Experts of a small language model: 10600 steps.
Below are experts of layer 3 (counted from 0) of a mixture-of-experts language model. Rows are named router (the router's row for the expert), up (a neuron's input weights, with its number), down (a neuron's output weights, with its number) and show model dimensions 0-255. Each number is 128 + 32 x the weight over its row's rms, rounded and kept within 0 to 255.
After each expert's rows: "comes after" lists some tokens at least twice as common just before its tokens as in all text; "comes before" lists some tokens at least twice as common just after its tokens as in all text. This comes from a sample of Wikipedia text that the model never trained on. Tokens count by the router's weight.

# expert 13
router [ 96 212 133  99 155  94  96 159 111 109 158 118 125  97 110 145 156 158 159 152 101 149 132 155 156 158 102  98  97 101 151  97 157 132 155 157 159 155 152 154 163 157 100  98 154 137 135 116 160 126 158  99 159  99  97 159 116  95 158 102 107 100  96 128 156 148 126 100  99  95 155 158  98 137  89 155 160 117  89  98 100 145 159  39  96 161 157  98 112 111 155 173 157 163 152 114 100 181 100 153 154 155  98 152 150 100 162  97  98 152 172 153 158 156  98  94 159 157 155 146 159  96  98 115 139 225 100 157 159 155 100  99 101 159 159  99 152 113  96  99 131 156 102 160 151 100 151  99 160  99 116 132 161 152  98 153 101  95  99 108  99  97 152  94 126 157 153  98 133 124 102 104 101 159 102 206  97  99  95 138  20  97 155 157 112 157 242 158 178 102  98  96 161  98 103 155 100  97 155 159 126 156  90  97 123 157 156 120 105 158 152  86 104  99 145 156 106 166  98 118 107 104 129 100  69 137 156 109 161  96 157 117 158 103 100 126 159  98 108 158 221 100 150 157 102 140 157 157 140 101 100  44 141 213 132  69]
up0 [114 122 124 116 171 110 113 129 144 143 137 140 123 143 176 134 145 157  66 210 117  97 120  60 148 172 100  91  76  62  83 131 116 182 126 107 124  99 112 129 115  85 146 143 113 114 105 141 128 117 129 116 154 143 155  84  83 167 104 121  76 128 138 171 111 124  91  47 125  88 113 172  76 104 146 119 119 177 143 136 102  80 112 126 102 124 155  84 131 124  98 168 128 122  92  70 150 105 137 144 147 127 120 111 209 124 104  71 170 103 125 153 161 167 118  59 102 137  99 120 155 158 167 116 133 115 122  83  84 131 111 133  90 147 170 112 169 136 138 154 126 160  75 145 118 105 130  93 151 153 138 162 107 111 191 139 100  71 138 198 117 165 174 128 130 111  93 141  95 132 144 130  63 136 111 114 111 132  97 218 128 153  61 151 115 121  77 143  42 140 177 179 136 136 129 104  79 131  86 154 148 110 103  96 123 199 196 147  88 100 105 168  66 133  90 166 155 159 159 110 114 149 141 135 131  90 162 107 120 155 203 116 121 155 121 157 100 219 120 205  66 107 100 105 105 146 120  96 128 125 130 116 105 120 149 101]
down0 [ 80  46 133 154  49  91 136  91 148  97 203 111 171 160  86 132 160 156  85 116 128 111 147 108 113 116  83 128 106 117 107 115 104 119 132 181 107 116 137 124 178 110 124  42 114 112 105 152  67 129 134 195 169 110 159 154  74 163 111 134 107 142 176 125 121 131 165 120 188 100 112 146 140 183 165 103 176 137 146 149  71 108  89 102 124 160 137 166  95 159 140 153 121 163 168 134 155 104 113 136 168 171  96 161 107 116  65 102 105 167 117 176 111 127  97 119 154 110 192 173 123 116 121 121 157 106  72 167 118 141 136 158  91 118  80  91 118 135 125  95 178 193 121  75 147 134  58 132 110 127  79 144 127 138 108 131 167 173 135 123 161 139 104 108 138 148 165  85 132 182 134 113 129  80 171 111 154  73  96 166  93 149 102 117 142 110 154 167 126 138 146 149 126 132 118 114 159 116 138 153 169 163 140 112 148 119 137  86 109 120  98 158 140  53 158  63 140 167 127 199  69 111 151 148 158 199 115 103 102 151 138 124 140 160 129 130 144 100  81 116 196 107 135 125 105 102 204 102  65 164  97  87 147  74  91 170]
up1 [103  81  90 121 127 124 138 126 152 109 169  79 112  91 132 122 115 125 115 127 163 155 147  98 176 114 149 133 138 125 168  73 116 107 133 120 142 105 164 131 151 128 108 118 144  70 192 115 128 126 143 152 105  73  85  70  66 117 159 157 132 113  94 201 194 158 114 103  74  51 192 106 128 115  87 175 140 128 154 110 147 174  98 164 151 182 184  89 167  81 151 128 192 114 109 134  72 119 191 105 181 149  89 141 142 147 117 113 129 159 136 108 123  87  70 178 108 116 163 125 138  92 123 185 178 100 125 109 140 152  85 142 120 199 102 150 146 107  63  95 120  99 102 100 105  85 139  77  96  97 122  97 122 101 168  82  93 131 138 141 102  61 163 118 143 100 109 145 137 147 162 139 138 146 131 151  97 176 124  84 132  77 117 181  81 114 104  81 199  69 118 119 113 135 172 185 147 122 164  79  59 102  84 114 110 128 132 152  71 139 136 131 162 183 145 172  85 105 107 161 122  75 130 129 111 100  89 111 140 102 157  95 157  81 177  91 118 109 150 161 150 124 153 111 159 156  88 134 109 177 106 121  97 134 166 146]
down1 [157 124 137 112 100 140  41 103 188 125 119  87 135 123 151 126  82  70 120  93 138 113 181 132  72 130 131 151 141 164 176 160 108 153 128 155 103 121 179 155 128 100 103 127 111 102 128 177  96  86  74  46  81  96 114 236 133 121 171 112 140 138 117 159 145  22 104 157 102 122 137  80 155 113 173 130 107 117 116 109 111 160 123 117  94  82 123  96 112 112 142 115 132  97 190 106 129 148 160 153 184 159 165 126 144  82 159 149 110 148 180  66 142 122 220 103 129  87 107 163 184 153 141 145 124 116 131 115 139 128  94 121 115 148 163  86 191 112 123 126 138 169 152 113 117  93 118 143 116 110  72 103 159  92  72 140  84 102 155  78  76 154 152 137 146 132 142 121 127 125 157 103 127 156 152 122 182  81 188 125 169 167 120 142 141 138 149 105 111 104 176 152 123 132 203  96 150 153 160 159 148 118 136 103 109 114  90 136  85 140 123 195 100 188 158  73 162 113 129 101 115 125 107 144  55 117 156 120 125 111 122 117 141 111 130 146 113 162 181 130 194 119 136  87 102  78 125 131  81 190 129 125  97  82 170 164]
comes after: " |", "\n", "|", ":", " (aged", " /"
comes before: " |", "',", ".5", " /", "%", ".1"

# expert 7
router [100 175 126  98 154  93  98 156 123 106 160 134 132  97 104 139 160 160 161 151 102 152 126 155 158 158  97 100  96 102 154  96 159 131 158 158 165 156 153 121 104 160  97  88 153 157 126  87 158 135 158  96 157 100  99 160 149  98 159 100 109 101  99  86 159 173 131  98 100 100 157 142 101 125 131 159 156 135 135 100 100 157 105  97  98 162 152 188  83 124  97  96 158 148 174 131  98 154  96 150 151 154  97 148 151  99 160  96  98 133  25 158 160 157  99  71 158 161 157 105 157 100  97 117 137 253 102 159 156 157  98 100 104 158 160  95 158 125  94 101  56 156 104 160 153 102 150 101 157 100 129 106 158 151  93 155  98 100  99  95  97  96 154  99 138 161 159 100 108 179  99 100 101 160  99 181  97  99  97 158 126  96 158 132 119 180 225 158 144 102  97 104 150  98  98 156  96  97 156 158 143 153  97  98 128 158 157 111 101 157 154 218  97  96 166 155 104 159 101 122 107  99 128 101 134 162 157  84 122 104 159  69 159 101  98  90 158  95  95 155 184  98 149 155 107 147 154 159 227 113 102 156 160 108 126 160]
up0 [ 74  89  72  99 150  89  71 155 157 103  48 106 121 143 171  59 104 134 130 151  85  74 136  97 106 139 126 126 101 130 110 124 149 117 129 135  94 158 152 171 104 101  89 132 129 123 135 107  91 105 119 112 161 143  69 141 158 177 168  92 156 134 131 104 144 169 108 108 136  76 125 139 106 160 145  77 128 121  72 163  48 121 145 126 119 154 121 183 165 209 139 153 115 120 130 164 121 118 196 154 114 140 169 184 132 130 137  63 163 123 105 201 124 175 158 161 137 151 146  96 108 134 104 150 130 161 203 131 158  90 110 134  94 173 138  92 138 110 164 125 106  91  72 169 108 154 133 120  92 128 166 116 126 110 135 145 112 107 120 183  78 108 138 182 135 178 141 114 144 133 134 176  64 143  75 146 172 158 161 129 162 129 111 110 122 139 142 138 110 130 124 134 102  37 128  50 140 119  93 138 114 136  95 115 136 173  83  54 181 143  93 151 142 220 175 142 120 180 115 139 104 116 156  98  74 147 152 194 119 141 107 120 152 128  99 135 146 145 177 210 147 169 112 141 132 141  89 169 139 109 147 103 170 103 113 112]
down0 [103 163 201 130 113 113 122 120  63 128 123 136 132 101 124  93 144  77 102 114  95  91 170  91  95  81 174 151 159 137  91 146 131 172  48 144 169 178 176 167 124 132 184  97  96 101 119 151 116  86 111 123 153 191 126 138  97  79 131 105  91  88 134 146 107 142 133 139 107  40 118  96 123 170 161 171 133  88 111  99  92 115 125 177 177 129  78 111 111 153 157 103 139 151 160  96 101 111 171 110  92  95 168  92 123 177 181 197 118 101 126  95  70 176 107 105 165 107 120  99 138  98 117 126 186 116 175 124 142 141  94 129 156 110 150 156 103 177 160 138 186 144 125 160 107 141 145 102 146  68 128 158 151 131 127  99 111 147 178 184 130 103 187 205 110  81 115 210  80 122 165  84 109  94 142 133 122 136 129 107 120 115  94 162 125 154 174 128 146 144 153 156 184 133 126  97 127 167  86 147  93 134 110  68 151 133 129  87  98 118 132 175 116 139 147 119 137 105 174 121 139 134 136 139  84  48 193 174 101  96 117 111 112  87  85 118 103 122  81 102 163 113 155 154 225 129 147 134 124 133 114 166 135 119 101  98]
up1 [106 148  73 179  73 121 115 131 153 137 158 101  96 164 130 151 140 132 140  85 114 148 172 127 117 129 146 152  74 124 103 128  91 121 178 150 170 142 153 151 109 140 149  44 110  91 151 131 123 132 116 171 118 134 127  94  90 147 124 124 122 128 137  86 122 122  70  90 136 141 212 124 124 109  88 148 125 108 112  91 114 117 166 128 128 200 187 128 142 138 174 134 134 115 137 132 146 113 108 108 177 124 130 192 135 114 120  81 157  74 126 162 128 133  94 112 214  68 112 121 139  95 148 156 159 184 152 127 179 172 161  61  95 169 141 108 161 182  94  86  62  89 136 114 109 133  90 168 180 128 116 147 111 177 195 116 118 142 143  93  87 139 186 118  93 150 179 156 115 149  72 114 119 127 122 108 149  92 162 154  98 134  55 147 166 126  99 139 112 136 153  74 179 131 153 195 153 136 116 123 116 143  68 145 115 130 152 141  87  94 128 145 113 116 202  78  89 125 102 138 144 121  96 162 100  93  75  75 148 152 164 160 195  97 137  50 100 164 174 157 130 134 190 116 182 146  83 151 173 174 129 109 151  92 147 106]
down1 [ 73  73 161  92 105 137 187 164 117 184 148 110 136  88 163 106 117 128 139 122 111 112 130  97 140 145 162 113 152 140 130 134 118 161  67 113 146 114 153 141 168  62 125 146  64 131 161 118 122 138 117 121 118 163  97  86 129 144 151 171 126 136 107 150 131 134 122 127 103 141 182 108  66 108 159 111 154 117 122 102 136  94 172 111 195 149 174 144 140  98 137 145  92 149 162 105 121  81 119 114 105  48 156 139 110 129 156 145 110 110  78 106 121 160 131 123 119  77 141 144 149 125 107 128 226 124 154 102 105 132 141  92 136  82 137 158  77  93  51 106 162  86 141 120 111 107 178 134 162 107 104 141 113 158  90 122 143 135 102 132 132 118 102 183 108 132 172 152 108 136  55 109 105 114 167  92  60 136 124 169 182 139 117  68 204 109  78 109 111 139 131 170 122 150 101 216 209 167 165 155 130 144 138  52 121 163 121 169 110 111 128 183 156 115  62 118 118 148  94 129 171 102 146 180 206 134  95  76 137 153  87 140  98 174 127 113  89 179 146 151 118  85 169 151 102  81 157 132 137 153 178 144  86  75 118 175]
comes after: " |", "|", " would", " medal", "–25", " This"
comes before: " |", " by", " an", "er", " born", " 4"

# expert 21
router [ 96 155  89  97 164  93  93 161 132  59 162 133 117  99 102 129 159 161 162 158  99 153 120 157 160 158  95  97  96  99 175  98 156 132 164 158 162 158 155 104 172 162 104  89 157 175 133 126 160  87 157  96 162  96  98 161 143  94 157  97 128  98  97 128 158 153  81  98  98  97 159 150  93 121 119 157 157 125 122  93 101 157 189 155  94 153 159 164 106 162 135 126 160 157 173 128  97 139  97  75 156 157  94 157 146  94 154  99  99 143 129 162 157 157  96 140 158 163 159 202 163  96  95 129 148 201  95 161 160 163  97  96 100 161 165 106 158 104  94  94 171 155 105 158 154  98 161  97 159 105 119 139 159 158  92 157 100  91  95  99  95  92 147  86 124 160 159  97 111 127  94  98  98 158  97  96  96 100  98 147 108  97 157 160 121 182  11 160 151 100  97  68 182 100  97 158 100  98 156 160 148 157 111  91 146 161 158 121  93 160 154  32  92  96 155 160 100 159  96 131 106  92 133 101 117 104 159 133 141 122 162 121 161 101  96 206 160  95 117 161 135  99 145 159  94 142 158 159  76 105  96 122 154  80 120 159]
up0 [111 102  93  88 181 165 115 139 161 130  80 127 115 114 126 182 138 135 130 105 124 101 102 127  96 136 186 101  92 115 129 114  83 144 122 168 189 117 135  99 105 174 111 129  68 134 102 110 108 137 130 164 145  91  95  62 181 154 130  81 151  99 106 119 174 111 130  94 135 160 104 133 149  98 157 129 118 182 181  83 122  94  72 161 157 154 159 162 136  91 141 101 102 127 156 166 137 149 126 164 131 137 118 121  99 127 193 115 135 135 117 160 159 102 123 148 242 188 150 102  72 181 157 112 127  66 157  88 140 109  86 155 114 163  94 136 127  57 123 130 120 118 110 148  97 181 167 152 154  92 106 116  99 128  85 134 114  64  60  73 125 120 102 122 110 152 198 103 149 128  82 141 123 100 114 118 121  76 185 207 109 115 164 174 144 140  99 134  99 105 116 112 109 157 164  59 137 130 126 138  77 166 177 150 124 109 173 130 108 221  86 136 107  73 144 141 104 150 116 161 123 166 127 104 130  93 108  92 154 143 154 189 121  96 136  82 146  57 140 114 147 168 105 124 117  95  73  63 139 131 130  92  94 144 125 180]
down0 [138 153  78  94 112 123 115 125  92  84 110  96 102 109 115  78  98 199 102 176  84 104 136 201 139 142 129 120 132 133 137 114 110 145 140 138 140 124  62 139 174 136 147 210 135 103 150 129  97 103 114 131 133 108  60  93 134  57 104 156 124  75 129 115 139 106 118 102  98 187 147 139 131 125 122 142 155 128 125 104 134 124 142  77 112 173 175 127 153 185 142 200 106 149 106 131 110 129 135 157 138 136  83 191  77  92 134 108 110 124 109 156  51 191 126 177 130  93 120  97 113 108 129 148 106 136 205 155 140 175 224  74 135  99 124 144 106 175 169 135  88 181 112 123 119  81 110 111 167 134 154  81 139 176 142 159 134 121 137 140 117 122 106  73  96 106  96 123 122 175  91 123 117 123 113 148 106 191 122 137  74 151  84  93 102  86 187 137 138 205 165 170 103 151 133  59  93 127  96  65  99 101 121 146  89 125 141 107 137 122 170 135  98 150 142 131 167 104 130 111 208 115 126 161 159 136 183 190 125 148 101 139 159 133 209 154 140  86 122 141 128  95 115 147 137 136 127 123 161 126 150 129  83  95  82 201]
up1 [127 111 148  96 164 121  92 143  69 114 156 168 121 135 152 127 149  94 155 193 156 147 166 100 117 113 144 122  47 105 151 121 106  77 157 136 149 127 122 112 187  99 117 149 114 102  78 106 156 104 139 129 161 143 128 112  55 108 135 111 180 201 128 169 135 153 166  93  86  98 130 132  78 133  78 141 119 153 115 147 134  89 215  86 160 143 148 122 126  92 174 133 162 147 153  93 101 112 143  57 100 145 105 147 137  70 169 163  87 207  56  89 129  67  96 150 169 114 179  95 115  78 113 107 136 145  92 104 133 162 109  85 127 101 144  83 130 176 121 110 132 167 182 135 148 105 126  97  67 108 145 146 101 130  86 149 126  85 127 164 125 113  94  70 186 122  66 114 151 114 121 245 155 132 134 163 123 126 136 102 135 144 169  94 133 171 112 116  78 128 117 124 119  76 106  99  53 115  95  88 153 150 140  60 150 136 162 114 158 116 113 138 154 105  92 109 118 138 155  79 142 170 103  82 148 102 106  79 132 117 129  84 126 101 138 133 112 127  99 140  75 138 131  95 134 137 142 195 173  89 104 137 147 148  60 136]
down1 [169 216 128 137 137 127  73 119 102  92 123 134 162 134 143 127 127 133 161  95  99 164 167 120 141 131 105 109 116 146 102 140 114 116  96  92 133 193 177  78  81 103 111 100 127  95 115 159  91  83  99 157 114 104  96 124 133 101 155  96 103 141 144 136 191 181 119 128 140  97 124 125 164 115 138 139  86 147 152 190 113 135 131 148  68  83  78  96 128 185 102  85 155 163  86 134  98 140 153 138  85 130 121 123 105 183  94 148 124 147 107 137  99 134  86 113 156 102 162 113 149 119 109 149 127 134  54  73 122 115  76 176 161 141 171  79 151 124 111  95 114 174 142 169 175 174  97 114 158 147 190 124 153 129 118 156 119 153  96 152 136 101 165 204 181 102  89 157  81  88 103 170 115 111 172  88 145 208 150 106 136 112 190 130 129 125 192  96 117 155  62 113 165 122 137 146 153 141 103 137 185 126 137 185  83 127  88  67 158  45 183 138  45  92 114  96 110 105 122 149 153 121 107 178 130 145 142 108  95 152  97 121 175 105 139 119 126 117 118  84 167 137 127 108  78 124 156 136 206 116 151 123 181  94 125 182]
comes after: " |", " University", " number", " end", "s", " information"
comes before: "|", " the", "-", " his", " birth:", " which"

# expert 10
router [ 99 106  87 102 157  99  97 156 111 109 157  86 122 101 110 155 158 159 157 151  99 161 136 156 156 161 107 101  99  95 111  97 148 127 157 158 163 154 157 126 145 157  96 139 154 133 143 126 158 187 159  98 153 103 102 158 188  97 157 102 173 103 100  96 159 146  57 103 102  97 152 149  98 199  65 156 156 139 169 100 101 143 129 110  94 149 148 174 107 149  35 161 150 144 122 115 102 134 103 110 152 154  96 148 147 100 156  97  99 101 171 157 157 155 102  46 156 157 155  69 158  98 102 133 150 158  99 159 153 154  99 103 105 156 160 107 155  31  96  98 155 158 102 156 155 104 157 101 158 100 135 115 156 149  98 157 101  96 100 104  96  99 147  98 146 156 155 101 122 160 101 107 102 159 101  65  97  98 101 148 158 101 155 179 109 160 158 160 111 106 100  95 100  99 104 152  97  99 148 160 133 158 111 102 186 157 155 133 109 158 152 143 101 100 155 155 101 154 101 110 113  99 121 105 141  65 153 124  63  97 155  97 160 101 100  86 154  95 140 157 220 104 149 156  98 119 152 142  15 107 107 109 124  31 142 159]
up0 [114 104 173 235 135 156 137 108 155 122  65 171 147 167 103 130 141 114 122  94 131 157 139 178 171 116 104 110  95 109 157 108 145 140 126 131  79 178 141 158 176 126 159 131 134 145 133 109 135 177 124 106 178 118 123 157 149 119 107  83  59 144 114 104 124 101 132 108  56 150  96 147  77 134 194  91  95 146 104 122 159 122  87 113  89 128 150 180 135  65 151 164 167 134 117 147 155 128 140 121 156 146 160 105 158 129 101 151 147 116 113 130 167  82  55 172 113  80  76 122  68 148  54 143 149 165 118 206 120 119 130 154 161 169 172 138 159 116 148 144 119  88 211  85 153  74 175 120 124 165 152 147 151 175 182  93 113 151 149  84 122 122 168 122  96 119 121  71  96  99 172 150  88 146 124 147 127 137 101 100  92 103 173  88  87 164 144 173 158 133  95 159 183 103 131 161 107 113 102 113  82 146 166 127 145 127 195 162  74  93 124 128 147 103 147 114 153 167 170 116 147 169 132 166 130 178 124 120 129 144 194 147 115 155 133 108 106 137 164 119 124 125 125  64 162  99 165  69  80  42 139 131  96 147 138 115]
down0 [138 142  79  94 134 155 129 126 121  96 152  77 100 109 111 129  93 120 130 107 174 122 149 120 133 124 130 127 165 158 132 148 130 163  51 121 124 115 180 116 187 171 141 124  50 141 145 140 111 132 154 115 140 150 141 105 152 115 134 146  79 125 108 122 100 112 133 171 119  75 191 117 125  89 126 104 103  76 129  94 209 125  80 128 115 141  83  92 146  84 167 103 155 102 209 138 125 116  93 167 144 137 101 153 189 199 164 166 176  92 167 131 144 162 128 142 165 126 124 138 184  53 136 105  99 153 165 124 116  95 105 131 124 102 117 119 124 107 143 132 133 179  92 132 127 140  85 129 155 148  46 132  72 122  95 137 207 196  65 131 104 124 155 145 138 120 108  99 155 159  97 118 102  99 163 140 186 147  87 172 188 150 208 139  87  93  50 108 123  62 151 156  99 115 151 114 124 147 158  89 128 144  87 103 118 141 139 146 152 103 119 127 188 183 231 129 113 102 122 133 176 123  75 130 109 100 125 121  97 130 104  83 102 117 203 127 145  93 122 123 133  64 135  89 155 126 167 102 155 116  87 126 181 144 122 119]
up1 [ 94 118 170 121 150 111 131  68 143 119 188 144 138 131 132 126  89 119 112 140 122  81 117 134 136 124 138 125 124 118  97 159 177 132  62 124 152  50  79 109 147 101 132 120 219  83 127 130  99 120  89   9 101 161 113 118 168 114  56 124 121 136  97  88 139 107  88 151  93  68 108 155 142  68 204 130 144 142 133 107  79 200 130 127 138 157 128 152 171 166 194  66 154  89 157 132 187 126 121 170 142 137 167 135 120 102 156  98 144 143 149 134 167 115 154  85 159 148 138 124 189 164 128  94 130 154 111 131 111 143 100 107 147 187 119 160 166  94 139 100  54 126 172 135 155 153 114 162 186 145 137 116 135  86 139 147 136 109 119 164 174 182 123 120 131 122 144 138 116 139 135 177  97 151 128 132 166 129  90 185 106 121 145 142  95 100 147 145 157 100 113 131 123 129  89 133 158 176 177 120 131  94 123  88  43 129 202 178  89 126 155 180 121 144 148 124 140 105 144 147 104  74 139 117 120  92  77 155 128 176 156 194 128 165 103  88 161 157 135 164 124 108 143 132 158  66 102  76  87 113  61 133 153 140 121 100]
down1 [150  60  95  91 112 195 140  95 202 125  86 122 154 152 188 121 171 140 126 131  95 140 121 116 138 159 103 137 137 125 115 103 118  74 145 134 142  77 150 177  86 157 135 124 135 164 148 164  83 161 119 101  90 159 126 132 157 130 149  43  99 149 142 167 144 178 195 157 114 195 112 160 147 145  89 134 190  89 186 113 151 122 177 165 103  84  70  98 144 122 120  94 166 153 184 146  85 152 147 132 153  92  78 133 128 150 104 109 136 158 152 139 143 154 121 126 123  48 125 127 119 117 174 144 127 170 123 125 175 131 134 135  98 123 131 133 173 126 124 115 138 175 159 101  92 114 106  36  98 125  98  98 117 154  92 133 103 130 119  95 166 121 195 143 138 130 134 145 117 110 106 153 131 132 169 155 138 141  63  97  89 165 142 118 157 115 149 115 120  90 129 151 151 124  95 147 144 141  49 144 147  95  62 125 157 132 183  84 132  82 150  86 111 136  99  51 117 162  94  55 132 169 111 111 118 147 142  95 151  35  58 106 184 122 139 182 107 115 170 161 122 107  89 148 126 149 152 170  81  77  98 118 103 156 168 142]
comes after: " |", "|", " 1", " New", "The", " 2"
comes before: " |", " 0", ",", " ", "s", ":"

# expert 28
router [120 136 176 111 151 116 124 187 135  79 128 156 130 139  95  37 212 127 126 181  68 109 149 145 150 125 117  62 100 151 138 113 151 133 118 133 128 162 137 181 132 152 137  87 144 163 118  56 114 132 133 109 132 112 102 146 168 130 123  82 131  90 132  87 134 161 120  33 107 122 221 174 113 109 134 149 127 137 145 113 123 192 131 119  97 121 139 135 139 121 144  73 145  84 149 105 136 126 122 100 130 173 135 228 123 112 138 121 101 152 127 115 146 215 118 123 170 128 141 129 123  87 123 121 104 125 140 120 138 192 118  63  78 141 112 133 135 122 133  88 129 131 100 116 205  71 130  69 135 131 146 176 132 124 113 180 114 124 121 111 115  90 130 148 129 140 153 124 126 138  64  70  78 132  55 127 136 142 134 124  94 128 200 147 123 148 129 135 174 114  89 157 165 139   0 104 108 124 133 128 122 125 130 104  65 107 180 150 105 142 231 119 117  78 118 162 125 126 126 130  76 139 128  51 131  85 182 131 141 112 136 177 134 113  93  88 140 124  71 134 137 132 133 133 126 127 140 157 134 106 156 123 103 123 154 129]
up0 [ 94 144  95 165 158 157  80 132 143 164 117 110 127 107 170 170 145 177 155  83 108 155 122  69 173 151 134 142 128 102 166 107 157 120 109  61 105 129  71 109 121 155 140 133  91 108 133 172  94 147 131  96 114 134 132 120  28 125 144 102 108 113  57 119 140 126  92 108 168 140 119 158 124  99 211 127 128 102 192  63 139 136  70 111 171  56 107 137 155 171 160 121  96 127 111 138 156 150 109  70 125 123  91 172 163 186 146  86 116 145 132 126 114 129  92 108 141 153 125 126 112 122 146 124 131 130 112 115 123  48 174 136 124  71 141 159 136 162 134 111 115  87 209  59  80 104 136 204 123 123 126  90 111  94 145 119 169 130 117  37 155 163  93 162 135 162 108 107 138 140 158 147  84 129  94 125 146 171 116  87 120 181  68  94 126 107 130 108 123  91 115 127 181  87 133 131 194 113 120 103 126 144 105 175 131 132  79 174 114 132  98 145 163 130 112 100  80 109 131 109  83  62 122 213 114 128 141  76 111 138  95  68  93 107 131 106 128 141 170  59 165  73 119 105 169 149 180 135 143 151 130 139  98 118 155 126]
down0 [ 97 120 135 136  94 158 191 141 158 104 117  80 172 165 140 121  81  83  73 148 122 153 151 105 126  84  98 137 104 104  98 163 144 117 114 157  91  78 141 143 133 104 132 176 141 133 136  84 165  61 136  68  96 102 125 163 151 138 133 110 104 177 166 185 132 139 174 150 145 124  72 103 170 119 104  66 139 142 113 149  74 181 168 153 160 120 185 175 115 132  65  70 160  60  94 118  73 113 170 114 166  66 124 121  93  71 160 106 155  77 139 165 136 166 129  88 150 147 112 129  99 139 187 126 110 106 170  86 153 130 164 182 144 101  72 137 119  45 157 120 136 146  80 119 118 141 153 129 102  94 155 132 131 158 135 114  85 175 103 172 109  61 185 144 169 100 151  54 118  93 130 132 208 125 158 140 160 112 109 124 139  59 138 110  92 107 116  83 160 214 128 132 136 118 120 120  89 139 120 165 110 109  94  99 132 131 122 101 140  79 112 139 154 145 163 144 102 114 117 161 148 140 173 140 165 130 145 148 150 125 164 141 199  86 133 110 187  82  88 165 133 180 157 170 137 118 134  99 133 115 155 113 167 143 105 135]
up1 [103  63 137 156  93 110 131 121 126 104 140 144 105 109 177 118 143 117  80  94  91 151 156 110  84 103 114 111 151  86 129  70 192  76 120 169 147 122 130  57 149 116 105 138 193 115  80 142  94  94 171 115 158  69 129 168 178 190 164 128  78 144 102 127 181 134 143 153 127  74 159 111 178 127 132  81  76 112 119 170 134 148 131 137 138  82 136 103 115 205  88 113 120 165  95 112 129  94 118  91  80 143 120 184 101 170  85  63 117 141 113  56 168 102 111 121 148 138 128 149 109 134 102 171 173  72  76 157 124 148 157 117  79 149 138  96 142 158 191  96 135 130 127  58 115 149 156 123 138  83 179 117  73 143 151 124  57 100 157  75  97 149 128 168 148 128 113 153 134 142 170 158 125 143 123 143 200 161 133 112 146 147 125 139 105 139  73  94 195 211 117  98 104 101 161 147  97 109 173 144 165 106  90  90  96 128 120 126 119 112 140 158 111 118 119 109 129 170 104 150 133 100 143 109 149 196  95 148 154  85 146 117 103 167  75 114 154  97 164  83 170 175 152 152 112 109 171 123  69 112  81 124 104 166 127 152]
down1 [106  88 140 112 143 118  98  91 142 139 108 159 138  52 111 189 124 126 124 163 178 140  83 105 127 156 116 208 109 155 122 107 154 135  80 121 143  63 159 118 155 106 138 142  81 124 130 116 159 154  98 165 117 122 115 113  99 130 181 126 171 154 118 139 167  93 135 106 138 135 159  75 144 117 148 146 149 172 102 115 179 112 156 181 124 105  96 133  84  71  95 132 133 111 147 142 183 175 153 199  98  87 109 164 106 119 108 203 115  64 137 138  76 104 115 104 150 143 171  70 120 171 106 151 106  68 103 138 165  33 136 134 132 122 105 122  91  89 168 124 154 121 128 150 108 138  93 169 147 150  78 140 127 110 160 135 135 137 138 176 166  76 156 169  93  76 147 184 107 137 162 148 120 155  57 160 109 128 110 158  33 139 114 193 116 172 130  75 105 123 104 140 134 170 187 162 165  98 103 160 135 113 109 128 124 127 140 101 155 146  63 128 135 102 124 108 180 130  89 166 152 133 131 156  80 136 137 148 117  77  88 174 181 139 166  66 148 174 120 178 152  74 144  73 114 121  78  90  95 125 111 146  81 118 140 162]
comes after: "\n", " ==", "==", "===", " ===", "."
comes before: "\n", " The", "The", " He", " In", "In"